config.toml
n_layer = 20
d_model = 192
n_experts = 64
experts_per_token = 2
d_expert = 64
d_shared_expert = 0
activation = "swiglu"
moe_layers = [0, 1, 2, 3, 4, 5, 6, 7, 8, 9, 10, 11, 12, 13, 14, 15, 16, 17, 18, 19]
router_score = "softmax"
normalize_top_k = true
routed_scale = 1.0
balance_loss = 0.00818
balance_bias = false
n_groups = 4
groups_per_token = 3
init_std_router = 0.00807
lr_router = 0.000559
vocab_size = 8192
norm = "rmsnorm"
norm_eps = 1e-06
tie_embeddings = true
optimizer = "muon"
lr = 0.00677
beta1 = 0.95
grad_clip = 0.5
batch_tokens = [131072, 262144, 524288]
seq_len = 384
train_tokens = 777800000
steps = 2651
dataset = "wikipedia_en"
Below are experts of layer 17 (counted from 0) of a mixture-of-experts language model. Rows are named router (the router's row for the expert), gate (a neuron's input weights, with its number), up (a neuron's input weights, with its number), down (a neuron's output weights, with its number) and show model dimensions 0-191. Each number is 200 + 20 x the weight over its row's rms, rounded and kept within 0 to 999.
After each expert's rows: a language model's description of what the expert responds to; "comes after" lists some tokens at least twice as common just before its tokens as in all text. This comes from a sample of Wikipedia text that the model never trained on. Tokens count by the router's weight.

# expert 0
router,203,224,183,202,211,235,205,194,186,203,203,204,222,191,223,207,192,225,238,218,189,201,209,201,179,204,205,187,229,182,182,170,227,214,189,183,222,223,239,202,163,186,228,204,194,198,182,209,191,163,206,165,208,217,220,204,167,191,215,225,190,212,205,226,212,255,232,168,181,199,198,166,227,194,192,237,209,207,181,202,198,220,224,196,198,206,209,251,198,198,179,201,215,226,235,200,213,207,173,200,193,251,212,176,182,192,203,211,179,176,234,149,214,211,200,208,184,196,249,202,190,194,195,211,185,191,196,193,224,234,234,229,213,211,193,185,151,216,186,198,168,197,175,218,234,194,189,239,197,221,204,189,211,196,228,216,187,208,189,184,194,218,194,229,194,162,208,187,168,204,208,196,175,175,205,187,190,210,199,205,179,200,202,220,217,175,220,229,221,158,198,210
gate0,168,198,192,225,165,204,226,206,171,203,219,170,186,191,216,185,213,174,213,243,211,201,169,203,196,235,208,219,205,213,178,215,188,216,204,203,187,237,214,222,195,185,181,207,212,229,209,195,202,182,198,185,247,187,211,185,201,207,198,179,187,221,164,242,216,207,217,232,228,255,189,213,200,178,232,205,183,201,183,225,207,187,209,186,227,207,215,224,213,226,233,234,204,144,210,170,196,185,180,207,213,199,197,156,194,195,224,205,170,175,194,191,205,226,215,214,199,189,167,181,179,236,214,179,183,201,214,241,219,170,166,216,223,185,190,227,188,194,201,212,206,205,197,200,224,208,197,184,208,215,183,164,205,183,191,194,189,201,198,180,202,222,177,211,187,168,184,224,218,220,201,233,228,214,185,209,197,187,217,230,227,196,230,190,173,166,189,191,213,159,191,208
up0,162,219,211,199,184,211,221,206,230,192,192,212,200,182,193,189,251,202,200,195,214,211,153,219,184,227,194,198,180,176,207,232,192,201,207,226,204,217,211,201,226,208,193,191,227,225,208,156,211,163,211,195,226,196,204,189,205,212,208,172,185,189,207,189,172,209,190,148,177,218,187,190,232,178,205,220,220,171,205,174,216,228,221,247,179,187,212,209,226,188,232,195,206,183,221,189,228,200,185,208,237,171,230,238,215,191,191,209,179,191,183,204,191,195,207,212,203,161,193,212,236,225,189,203,199,211,211,195,210,206,160,208,248,222,205,234,187,202,174,222,185,200,236,160,181,221,232,206,193,162,206,208,202,213,195,192,206,203,209,192,186,208,218,173,191,171,178,207,179,187,197,227,218,191,179,217,209,221,236,212,213,233,208,173,194,209,206,222,211,226,159,183
down0,175,205,231,228,193,200,212,208,234,172,134,188,252,184,216,188,194,185,210,243,191,204,183,199,175,191,192,213,231,173,229,187,189,202,213,221,209,186,214,212,190,184,216,218,209,181,194,195,200,214,211,192,216,193,209,203,215,216,184,192,194,220,218,237,197,209,215,199,178,204,192,195,182,185,148,206,203,232,202,205,179,200,222,168,222,180,241,200,190,195,205,183,200,171,202,191,207,176,220,176,210,172,187,179,170,195,181,224,186,191,243,250,195,190,215,226,200,173,197,213,178,193,203,226,203,217,207,238,213,188,188,205,190,187,191,206,185,191,204,194,180,222,221,169,203,181,180,175,178,204,180,175,205,236,170,196,213,162,182,199,174,241,183,179,213,185,196,217,197,188,180,227,203,193,226,189,246,166,226,229,203,209,175,188,185,221,205,176,158,205,176,207
What it handles: Digits in data fields. Single digits inside numbers in tables, infobox fields, catalogue or ISBN codes and years, such as 1'2'94, '5'11, '1'965.
comes after: " | ", "1", ",", "; ", " ", "% | "

# expert 55
router,187,168,256,175,200,158,233,205,206,202,190,222,184,202,190,203,198,168,197,192,242,180,191,182,208,197,208,203,183,207,161,223,217,198,156,218,203,206,211,197,241,185,210,185,216,208,215,199,227,208,202,181,200,203,181,195,216,233,230,231,174,172,183,224,180,232,193,194,204,165,214,190,208,205,208,244,212,211,208,203,184,169,219,211,194,232,191,208,185,169,232,213,185,199,166,211,233,197,217,231,194,203,214,192,161,192,201,193,189,248,213,168,187,202,177,218,184,192,194,207,179,209,230,193,172,228,185,224,202,226,207,227,190,186,202,176,200,192,212,189,186,199,236,219,232,212,213,198,181,216,222,217,189,194,232,198,213,199,164,205,214,207,178,198,218,218,194,236,201,164,197,237,181,219,200,197,170,252,200,192,209,217,221,204,201,203,217,238,235,210,217,202
gate0,208,188,193,220,177,221,205,192,187,223,201,181,159,144,165,168,238,206,180,184,195,191,236,197,212,196,217,185,186,224,196,216,183,187,211,176,200,185,207,186,211,178,152,196,205,209,209,216,183,259,200,206,231,215,173,208,227,214,186,189,183,183,201,230,209,195,178,199,225,224,187,210,186,179,204,233,188,222,193,174,216,197,219,221,240,225,196,192,221,229,201,196,193,181,179,173,183,197,191,203,198,197,208,183,194,181,172,181,175,188,209,201,199,206,228,214,178,183,202,213,230,209,170,187,177,216,229,219,183,221,228,189,199,185,204,209,208,188,228,195,217,205,205,224,202,162,233,176,227,200,190,212,184,185,220,238,186,221,206,195,187,196,180,206,195,225,208,170,182,207,246,204,209,154,200,181,220,209,208,186,199,183,163,199,197,195,231,160,239,239,238,204
up0,169,218,189,172,214,178,185,191,209,174,214,210,197,171,217,194,201,214,159,168,175,189,206,170,212,233,202,208,218,208,193,196,199,187,228,184,197,177,183,195,207,223,203,168,216,209,218,207,238,160,194,178,186,170,167,225,185,196,198,195,182,175,154,188,210,195,202,192,231,218,188,236,182,191,217,210,227,211,193,187,196,203,212,199,193,202,219,219,196,207,167,229,199,165,169,196,205,240,206,199,202,177,190,215,169,187,174,144,171,185,200,211,184,205,191,256,220,199,183,163,222,212,177,178,183,185,204,232,206,211,181,199,208,172,207,216,195,189,226,222,156,200,190,224,188,224,200,197,209,180,206,211,205,223,203,224,194,194,209,175,207,192,174,194,159,205,204,212,213,182,266,217,213,189,200,192,203,180,196,213,173,196,202,173,182,163,203,157,218,222,211,198
down0,176,199,221,203,184,191,219,184,201,183,230,187,156,180,251,244,203,198,240,207,211,174,164,179,207,221,248,177,224,193,239,206,207,204,226,204,224,191,204,184,201,176,200,212,209,191,222,190,207,222,183,179,210,217,225,211,209,219,204,195,211,174,180,219,151,182,222,195,226,219,218,201,186,191,220,194,206,176,190,223,207,194,189,211,212,181,223,198,199,180,202,207,166,206,202,220,188,176,222,221,236,223,224,181,198,218,198,216,196,167,161,188,199,206,182,205,167,179,170,219,180,206,191,166,229,148,185,184,202,213,219,230,231,209,196,188,191,201,197,231,203,183,194,178,202,171,199,155,188,217,209,180,195,165,202,186,177,174,237,192,179,177,186,226,191,191,218,190,217,175,214,185,189,239,177,201,206,191,197,159,205,214,211,197,231,186,210,175,206,199,217,203
What it handles: Hyphens and line-start punctuation. Hyphens, list dashes at line starts, opening parentheses, colons, degree marks and "On"/"there", as in Water-type, 1839-04-11, 28:17.
comes after: "\n", "3", "4", "On", "9", "5"

# expert 13
router,188,225,210,225,240,216,198,185,199,190,215,232,227,203,178,188,173,196,192,194,199,212,206,214,221,214,229,187,186,199,203,227,215,208,237,222,174,178,204,185,200,191,181,229,182,217,183,236,214,178,165,201,193,194,187,184,244,191,191,202,177,206,205,205,182,233,207,193,195,199,213,199,195,192,183,203,180,214,202,214,182,210,207,182,209,203,232,206,203,209,215,200,234,240,208,164,238,213,230,187,204,182,228,199,201,245,204,236,234,207,170,196,206,196,196,210,229,229,149,209,191,208,210,206,187,219,204,226,163,204,196,208,190,190,207,230,188,208,182,182,225,182,199,203,208,217,214,183,216,175,204,177,246,225,177,221,228,200,182,180,163,206,219,222,161,185,191,180,214,236,168,213,220,198,238,190,179,237,210,202,172,234,175,184,182,163,210,180,208,209,226,232
gate0,218,213,187,211,182,187,200,221,179,192,175,203,179,186,197,247,198,218,212,204,194,213,184,186,186,204,234,183,209,203,238,203,203,189,217,183,180,171,167,209,223,210,177,190,189,195,211,175,217,176,216,179,223,208,202,145,213,187,212,219,188,180,175,245,200,186,204,191,212,208,189,176,204,212,211,188,209,226,220,218,207,209,171,203,169,204,190,234,205,178,192,184,223,204,236,223,212,214,222,215,201,177,216,154,187,188,209,173,194,168,222,201,193,208,176,206,265,156,205,143,212,179,197,184,201,220,173,210,205,227,200,197,205,204,212,219,185,194,172,202,211,233,209,181,206,234,212,225,201,172,185,207,195,198,228,227,161,229,199,207,203,173,179,193,189,182,206,192,170,239,204,205,187,180,218,207,184,196,170,187,230,215,203,171,192,230,168,190,190,193,226,236
up0,237,218,182,240,204,197,177,208,201,192,224,214,192,181,182,205,185,201,200,219,195,200,188,188,175,174,186,178,216,227,201,191,220,192,198,167,191,170,211,206,231,227,188,233,195,205,185,180,223,209,245,187,220,177,185,200,192,185,211,192,131,197,164,194,196,201,184,187,187,210,185,191,222,226,171,182,235,197,221,227,208,226,190,168,191,210,244,215,197,180,186,232,188,218,217,215,184,222,185,211,199,184,184,187,197,195,201,201,219,168,213,204,210,220,203,204,243,148,184,178,203,202,215,170,198,225,170,207,177,219,188,188,179,215,212,238,202,166,181,178,170,197,194,184,210,222,215,239,191,176,211,187,175,204,192,212,177,249,220,202,201,162,201,177,227,196,200,209,160,230,172,180,185,222,216,226,193,213,216,188,208,217,181,168,195,218,187,208,203,192,219,202
down0,195,216,196,225,207,207,203,177,200,168,198,188,215,168,194,175,196,200,214,228,186,207,194,206,217,211,186,183,189,188,201,206,167,236,195,214,181,193,198,245,206,178,189,178,232,216,190,173,203,165,192,208,188,213,216,237,246,215,204,194,199,223,216,190,249,188,154,198,218,221,227,201,217,196,216,212,218,217,194,222,216,191,191,182,164,168,206,220,231,182,187,181,229,218,232,189,186,211,151,246,252,208,189,214,194,219,160,196,198,201,213,173,205,165,200,196,213,246,195,195,183,207,239,214,213,190,208,199,215,222,203,196,213,182,224,195,212,214,206,193,245,239,206,191,212,202,232,204,201,188,187,186,213,159,185,212,198,199,211,182,203,185,209,192,186,180,201,194,211,189,187,204,194,195,180,165,186,186,221,235,213,214,236,215,165,147,188,216,214,210,186,184
What it handles: Table headers and cells. Column headers and cell values in wiki tables, such as Year, Party, No., Date, Score, Team, and the digits of table numbers.
comes after: "2", "| ", "1", "–", " |", " | "

# expert 58
router,192,186,192,209,179,182,173,192,225,210,189,181,211,212,201,204,223,163,199,165,205,231,208,189,236,212,208,164,214,212,214,186,207,135,193,231,202,196,182,180,196,213,205,202,180,225,181,191,201,222,197,192,199,215,200,187,221,179,194,188,190,206,177,207,218,196,209,222,223,207,201,186,173,177,224,196,177,203,197,203,187,222,151,191,218,216,185,196,226,216,212,216,206,194,240,208,192,214,173,216,193,189,215,200,182,209,232,195,245,179,186,176,207,224,215,201,164,195,241,167,192,199,198,166,221,195,221,210,177,210,188,210,201,224,171,191,245,209,223,224,197,215,215,193,227,191,178,180,182,157,199,225,208,266,230,179,208,201,214,220,202,245,204,211,189,181,214,204,214,236,179,209,185,176,184,229,213,189,218,240,206,170,147,199,199,193,185,201,207,207,206,208
gate0,159,245,207,199,202,214,196,206,201,217,188,199,203,204,195,180,168,175,192,184,221,187,232,192,200,196,189,241,167,206,198,173,193,205,178,182,193,221,200,194,197,199,208,202,195,179,200,204,179,199,219,200,220,197,195,199,219,183,203,206,207,177,229,222,195,203,194,176,184,267,206,160,166,189,188,193,200,203,182,159,226,207,216,210,184,210,179,204,223,206,199,190,212,198,172,193,203,211,190,158,220,215,204,208,197,203,182,173,195,211,204,216,148,200,188,166,212,206,165,204,183,208,235,167,179,195,168,144,216,175,216,185,159,203,183,180,166,182,189,151,200,223,208,217,186,233,234,194,206,204,204,187,205,167,188,199,177,226,176,218,202,178,192,200,176,196,209,217,175,195,201,196,176,226,203,170,204,157,207,208,202,167,174,160,219,180,168,201,172,167,197,206
up0,184,200,223,206,194,201,205,193,212,242,205,196,231,222,201,248,194,236,188,205,229,168,191,167,202,232,178,211,193,203,208,201,197,223,198,204,215,218,244,218,199,188,210,214,200,188,174,193,206,215,187,231,225,192,211,175,184,175,218,238,221,186,203,208,180,198,181,179,207,149,236,211,202,186,193,166,180,171,227,245,201,198,229,235,218,167,213,224,190,189,232,201,169,158,206,178,219,200,197,242,221,206,195,168,199,179,177,199,201,210,222,172,190,198,202,198,196,194,208,169,186,194,193,203,221,199,197,212,187,221,214,166,206,198,198,219,226,181,199,194,189,164,196,214,221,219,202,181,225,172,189,210,222,204,194,194,217,254,268,180,191,208,203,196,194,170,195,202,195,198,189,240,214,225,200,177,171,203,188,209,191,183,195,196,195,194,181,193,190,230,238,215
down0,183,215,192,195,167,191,196,231,194,207,215,205,237,223,192,220,186,184,236,180,209,210,202,196,197,232,244,213,212,225,208,183,181,190,202,227,206,161,206,159,190,206,229,220,185,174,208,237,169,225,206,209,187,211,204,213,184,184,221,211,212,189,179,187,220,178,198,232,218,177,163,185,180,223,200,223,190,198,147,233,203,237,184,157,202,199,223,214,194,195,227,208,204,208,197,198,193,200,199,185,195,200,206,181,195,179,227,212,223,206,204,207,208,239,222,154,208,180,190,233,192,148,203,171,222,210,202,187,208,194,221,225,232,194,243,186,177,211,221,178,184,184,175,183,212,170,184,180,238,226,180,197,204,193,195,228,164,244,201,212,205,196,158,204,197,196,204,197,186,221,208,197,197,183,212,215,214,210,249,206,183,186,206,184,205,207,190,187,230,193,187,221
What it handles: Line breaks in lists. Newlines ending infobox fields, list items and table rows, plus paragraph breaks and opening quotes after pipes or colons.
comes after: " |", ".", ")", "==", " |  |", "==="

# expert 42
router,207,208,189,199,220,187,209,227,183,184,228,159,184,205,181,178,211,222,241,169,199,251,189,196,194,151,175,172,214,212,155,177,226,214,214,213,210,209,205,188,180,174,173,241,191,216,188,216,181,192,219,182,193,200,229,217,190,194,176,196,191,215,171,197,210,190,208,221,211,202,198,236,183,163,235,214,218,168,172,183,229,224,183,204,228,206,182,168,202,236,182,186,198,221,168,201,192,196,192,175,222,198,207,193,207,222,191,182,229,206,215,200,191,223,206,183,205,228,178,194,210,198,197,212,216,182,216,225,182,196,195,176,223,218,204,159,219,198,199,194,221,209,194,192,209,179,195,202,189,229,240,214,219,183,197,207,183,160,228,185,181,250,214,206,195,210,196,223,187,193,175,198,184,227,211,200,166,203,238,211,233,245,229,190,219,211,186,221,227,218,195,215
gate1,179,220,202,181,221,202,191,248,196,211,191,205,220,213,223,208,225,184,199,206,197,161,188,214,208,190,194,209,179,208,163,183,192,183,240,214,197,168,214,208,196,201,197,191,209,203,216,204,223,211,207,186,208,210,210,171,173,205,171,218,187,173,207,179,251,186,217,197,211,205,200,224,235,227,205,217,157,159,183,195,200,172,207,200,222,193,190,200,212,178,173,230,224,224,190,216,214,208,196,237,255,196,190,222,183,190,164,189,210,201,250,173,189,220,197,172,206,213,205,166,204,206,169,179,175,223,209,219,187,186,161,203,171,154,193,201,238,200,181,196,200,217,199,201,194,170,190,234,201,180,189,198,217,207,232,202,176,196,235,195,201,245,176,186,198,157,180,208,186,217,187,187,204,185,214,198,230,163,178,182,187,202,193,201,196,200,163,204,182,216,230,190
up1,215,185,188,209,221,234,168,193,200,214,183,214,177,171,190,208,213,182,179,184,187,195,218,201,213,203,183,197,188,212,188,185,206,199,198,196,208,203,195,153,176,196,222,186,206,195,203,203,209,214,208,225,177,193,182,229,204,209,225,183,194,202,207,204,199,200,217,203,213,197,221,197,197,216,175,227,223,179,155,204,175,182,187,178,197,197,216,192,209,177,206,170,187,183,191,211,222,179,198,188,174,200,190,209,181,261,184,255,189,214,189,224,200,207,204,186,219,243,201,156,147,168,182,178,185,201,193,203,195,236,170,186,164,195,191,207,186,222,174,178,184,190,203,214,171,211,235,192,177,214,215,173,191,196,221,229,227,251,215,160,223,212,180,194,190,187,224,188,241,206,207,205,197,198,210,193,205,168,211,237,190,171,216,184,205,143,223,165,234,219,182,204
down1,172,149,204,195,216,191,213,196,196,207,158,226,201,181,205,211,203,228,163,175,200,220,218,172,182,218,196,207,193,205,212,205,203,189,226,175,203,208,192,193,181,177,177,192,205,202,231,203,211,162,190,183,171,190,204,231,208,189,215,183,144,238,203,241,201,190,193,227,222,222,203,203,187,179,189,213,222,235,207,178,209,189,211,170,182,180,205,187,205,224,224,219,224,207,218,188,212,225,199,216,200,159,236,218,225,196,221,176,209,215,217,193,230,217,166,197,234,185,173,216,178,204,196,176,204,176,216,196,196,190,155,169,192,244,183,202,200,222,197,209,184,194,146,217,221,165,194,204,173,184,241,207,202,224,195,217,203,224,196,171,222,195,169,152,187,169,227,194,238,195,219,201,213,192,201,220,199,216,202,180,197,202,173,193,211,198,215,204,219,193,200,195
What it handles: Year digit one and he. Mostly the leading 1 of years like 1972 or 1885, and clause-starting subject pronouns like ", he", "She", "who" in biographies.
comes after: ", ", " in ", " (", ".", "- ", " "

# expert 53
router,200,216,177,240,201,182,229,200,181,235,204,215,190,184,193,190,185,220,204,234,171,184,232,238,247,217,204,174,193,218,206,199,215,188,188,224,198,172,172,177,213,181,173,249,197,227,177,194,206,192,190,171,215,167,189,205,212,218,169,208,195,232,204,170,237,181,153,221,195,221,219,184,166,212,181,206,213,235,221,178,206,186,208,197,220,202,212,188,235,217,202,185,177,203,200,199,183,213,218,207,200,198,222,211,237,233,204,193,224,185,188,188,206,157,199,178,205,195,201,197,213,239,224,204,222,223,184,206,213,210,231,228,185,222,207,239,176,198,201,172,199,206,177,198,215,210,197,205,202,211,208,162,215,193,243,249,207,189,206,170,217,219,207,214,193,187,182,177,196,240,185,166,227,200,194,221,195,210,219,197,163,223,213,180,188,218,208,192,198,222,220,202
gate1,198,209,207,226,177,174,204,215,209,240,200,237,193,197,194,172,187,189,205,218,227,200,225,235,191,181,204,222,218,208,208,177,189,198,181,185,200,189,157,197,209,169,173,211,243,204,203,200,182,191,206,222,219,192,225,166,200,203,198,222,201,246,171,190,230,190,187,233,207,217,185,206,188,220,187,231,181,204,206,218,219,221,222,193,230,210,194,214,205,192,240,217,177,224,206,197,230,193,186,169,152,211,205,209,196,201,249,165,236,155,178,215,196,195,195,227,213,207,220,189,194,208,188,226,200,168,201,201,153,208,199,214,221,235,163,198,202,199,208,187,177,176,203,225,181,218,207,215,190,159,195,194,181,197,174,204,184,193,185,200,212,205,224,185,218,247,195,219,214,190,227,200,205,185,189,210,176,223,196,174,164,187,202,157,153,220,220,191,188,195,188,205
up1,193,197,222,221,227,159,204,219,198,246,204,202,222,218,188,173,218,200,173,184,227,193,254,213,166,172,200,208,208,185,206,180,174,186,187,215,203,198,151,199,191,195,186,220,208,190,185,234,193,184,231,241,188,188,211,173,197,179,186,197,182,147,209,195,224,191,190,226,196,205,196,191,189,222,145,225,220,221,219,203,209,199,229,234,221,206,199,197,207,205,189,199,197,221,245,194,161,204,194,184,182,198,181,224,207,202,211,211,238,199,212,185,182,191,179,208,227,194,222,167,189,198,186,171,204,178,167,217,175,189,202,186,215,208,194,248,220,198,204,196,190,176,208,192,224,205,192,217,198,172,197,215,204,193,184,217,219,216,210,185,235,209,216,213,216,210,189,203,169,172,203,191,204,182,171,218,160,188,184,212,223,228,212,188,237,254,204,208,214,230,221,202
down1,174,216,199,190,211,167,185,185,185,233,200,217,179,170,199,211,182,206,190,151,206,194,202,202,222,184,189,172,185,193,173,203,217,215,188,168,195,194,202,210,160,218,173,231,172,195,206,232,219,247,230,220,198,186,211,220,208,191,211,200,202,200,158,177,216,221,176,205,200,187,216,210,220,204,192,244,206,189,225,183,197,208,202,210,233,203,163,190,222,187,209,207,210,240,195,195,207,242,239,227,198,203,195,219,208,208,179,191,216,213,179,188,199,194,216,181,196,213,176,173,191,226,200,161,205,222,195,215,214,179,198,188,147,223,258,225,195,189,251,165,234,197,171,185,208,207,183,179,214,169,243,176,187,181,197,224,197,197,216,201,173,217,207,220,199,174,196,166,206,197,193,177,198,223,185,194,176,224,219,185,218,203,207,217,199,201,177,185,188,204,178,177
What it handles: Table and list numbers. Digits and numbers in pipe-separated tables of sports standings, election results and statistics, plus years in date lists, such as 54, 2-1.
comes after: " | ", "–", ".", "2", ") | ", "| "

# expert 19
router,223,216,191,186,234,205,201,186,170,188,185,204,189,192,219,220,223,187,195,220,206,216,234,222,209,216,156,204,193,221,204,222,197,224,194,246,170,186,179,194,190,187,180,227,196,189,174,188,167,165,157,200,196,180,201,204,194,203,191,201,213,221,218,212,194,216,189,193,193,216,212,211,215,212,223,200,233,199,185,183,193,178,183,197,158,182,176,229,190,226,185,221,192,205,212,204,199,161,209,184,241,169,201,157,212,197,168,221,175,202,182,142,219,209,183,219,167,179,204,180,196,227,184,187,182,218,209,213,200,186,189,202,219,214,193,195,190,229,191,208,210,206,210,223,181,182,199,197,194,220,211,181,187,195,237,174,220,164,181,195,200,192,236,210,174,214,175,211,200,238,196,200,241,235,186,192,210,158,191,235,192,200,177,198,232,205,156,153,207,188,191,179
gate0,206,208,181,213,210,238,226,180,210,161,196,210,239,228,196,194,179,266,203,222,221,187,196,206,234,230,221,192,207,212,234,170,186,192,194,240,211,217,232,174,211,223,180,219,193,185,206,215,145,197,205,224,246,178,190,200,207,214,188,209,193,235,198,208,160,181,204,207,171,181,189,187,209,186,180,186,211,176,191,197,210,216,196,188,214,199,208,212,218,204,224,193,237,201,186,213,197,190,170,210,211,191,220,200,208,179,193,221,232,193,219,182,188,175,163,197,195,214,210,235,191,216,200,221,201,209,208,182,206,178,194,171,199,203,171,198,175,176,188,168,187,175,189,191,208,167,182,167,245,196,205,199,185,252,209,170,196,194,205,203,193,194,180,189,199,278,195,212,187,207,205,174,196,194,207,206,212,197,210,184,234,186,218,201,197,211,188,220,206,200,163,204
up0,170,209,206,203,198,193,225,209,196,189,216,189,231,222,154,185,178,212,203,191,215,197,235,170,231,207,228,185,216,223,209,201,172,199,184,203,267,178,199,211,236,209,197,204,158,194,200,181,223,216,218,226,119,196,213,178,197,195,203,198,212,202,230,209,194,194,222,203,220,167,184,214,189,207,211,170,191,208,205,204,177,230,198,198,202,210,204,199,207,207,193,207,175,161,175,200,194,214,203,194,171,189,185,197,212,191,205,203,241,211,215,215,237,212,224,208,206,154,186,181,210,192,230,168,185,206,172,207,190,212,185,209,205,209,198,221,192,215,179,231,208,198,191,190,222,218,222,223,158,235,183,189,210,183,199,180,200,152,174,160,218,203,210,186,245,217,187,195,216,198,206,233,211,229,213,193,220,222,200,179,194,180,196,204,203,193,184,210,225,160,189,227
down0,229,169,181,215,213,214,204,206,221,171,200,206,220,185,170,169,171,196,188,197,219,186,159,161,176,214,200,179,208,180,179,180,186,208,184,138,225,203,239,183,187,201,176,200,210,224,183,200,235,185,207,186,215,201,201,198,223,234,190,180,221,178,219,191,252,219,189,180,203,196,196,201,184,176,191,198,239,204,206,203,204,229,189,211,174,171,161,214,221,173,215,153,181,184,217,193,206,201,215,216,214,192,179,201,190,179,218,161,184,244,216,185,178,180,188,207,181,225,194,187,213,205,197,165,175,199,214,191,195,214,219,220,223,185,165,171,197,174,186,200,215,179,215,224,193,213,210,228,210,196,239,219,219,213,202,200,202,178,200,197,206,193,184,170,178,190,200,188,178,216,173,186,211,176,213,189,181,202,190,161,184,203,187,205,206,255,193,211,177,205,220,243
What it handles: Parenthetical list endings. Ends of digits and words just before a closing parenthesis, semicolon or dash in lists, like (human), (loan), 1989–present, quarterfinals, years.
comes after: "1", "2", "; ", "–", " / (", " (aged "

# expert 50
router,153,141,215,199,214,214,205,198,210,179,201,213,177,209,199,213,225,225,210,180,231,249,233,222,196,201,196,235,163,196,229,228,197,183,201,181,170,189,236,194,194,154,208,204,179,206,225,180,206,193,166,182,192,218,220,226,194,226,217,216,210,203,188,221,213,211,213,199,208,212,184,183,175,209,164,223,197,164,199,193,234,195,230,211,228,177,172,199,224,232,233,207,188,193,186,195,175,222,180,202,193,185,170,198,208,194,211,196,183,195,179,225,207,179,185,181,202,190,166,213,222,229,205,195,175,206,218,206,233,199,197,181,193,184,203,198,174,209,220,188,179,200,179,216,217,176,207,227,191,221,215,210,211,172,181,180,214,205,210,212,177,187,227,184,170,181,206,169,206,171,202,227,173,196,170,188,213,155,231,191,187,203,166,172,224,182,172,188,197,186,217,176
gate0,185,197,204,224,171,174,220,199,198,198,196,205,200,180,240,201,194,206,193,176,229,229,196,232,201,184,182,208,181,232,203,193,200,211,208,199,179,204,212,205,187,218,204,222,182,213,218,226,185,193,215,210,240,215,223,183,189,176,190,191,216,179,192,223,189,205,195,217,207,184,198,224,197,153,143,239,205,183,209,206,212,203,201,176,209,215,204,213,188,208,179,189,198,187,176,199,153,192,187,202,228,192,209,167,186,214,192,175,187,201,181,200,182,230,227,216,167,177,215,201,186,196,194,216,227,138,233,225,187,235,207,220,194,196,188,174,193,228,215,209,213,242,206,199,181,167,205,182,196,202,185,188,204,215,192,191,188,227,198,161,184,202,179,173,199,218,168,178,165,201,241,199,171,161,179,171,159,164,177,181,175,203,187,219,210,230,169,184,218,218,205,229
up0,218,185,179,181,187,190,172,190,224,169,182,182,182,207,194,190,218,199,236,189,227,241,199,230,204,187,180,190,205,181,213,168,213,223,224,237,170,209,216,198,181,184,206,216,229,212,222,194,158,204,216,209,191,233,193,203,204,180,200,187,220,215,172,217,199,191,202,176,219,229,200,212,183,203,169,219,203,208,176,201,207,216,209,194,223,226,180,198,215,195,202,203,210,213,216,193,152,202,215,211,261,210,210,165,139,227,209,181,196,208,158,192,202,179,225,202,146,214,216,216,179,207,201,209,211,193,211,209,198,219,210,197,185,168,188,229,224,216,221,174,198,235,248,220,201,192,201,204,197,217,208,218,229,210,204,183,176,202,199,176,193,185,205,171,176,206,187,184,180,204,216,191,159,163,184,163,182,172,193,169,181,212,214,196,213,241,181,210,208,213,190,206
down0,213,170,183,217,200,236,181,210,184,199,229,213,202,207,197,220,205,192,204,220,230,197,182,224,205,185,201,197,160,216,244,225,236,180,169,193,227,180,200,213,204,243,212,151,161,189,183,208,236,229,205,214,148,200,208,210,171,189,191,177,221,181,230,216,187,206,227,170,193,229,200,210,210,221,191,182,215,209,203,179,170,195,160,208,232,205,193,207,176,192,168,199,213,177,183,204,178,241,202,237,188,187,184,186,196,205,214,205,202,238,138,202,227,207,181,175,196,223,187,215,218,193,191,187,206,212,217,220,197,164,192,163,234,213,224,180,204,194,214,208,207,198,192,203,217,180,200,243,199,213,239,180,220,180,203,191,198,200,210,194,230,183,196,176,163,191,209,221,191,209,211,225,195,173,231,199,179,226,199,214,195,206,188,185,186,203,208,184,200,186,216,218
What it handles: Numbers in dates and units. Digits of dates, ordinal military unit numbers, scores and coordinates, such as 24th Infantry, 19th Brigade, 24 September, plus biography infobox fields.
comes after: " ", " | ", "| ", " (", " on ", ", "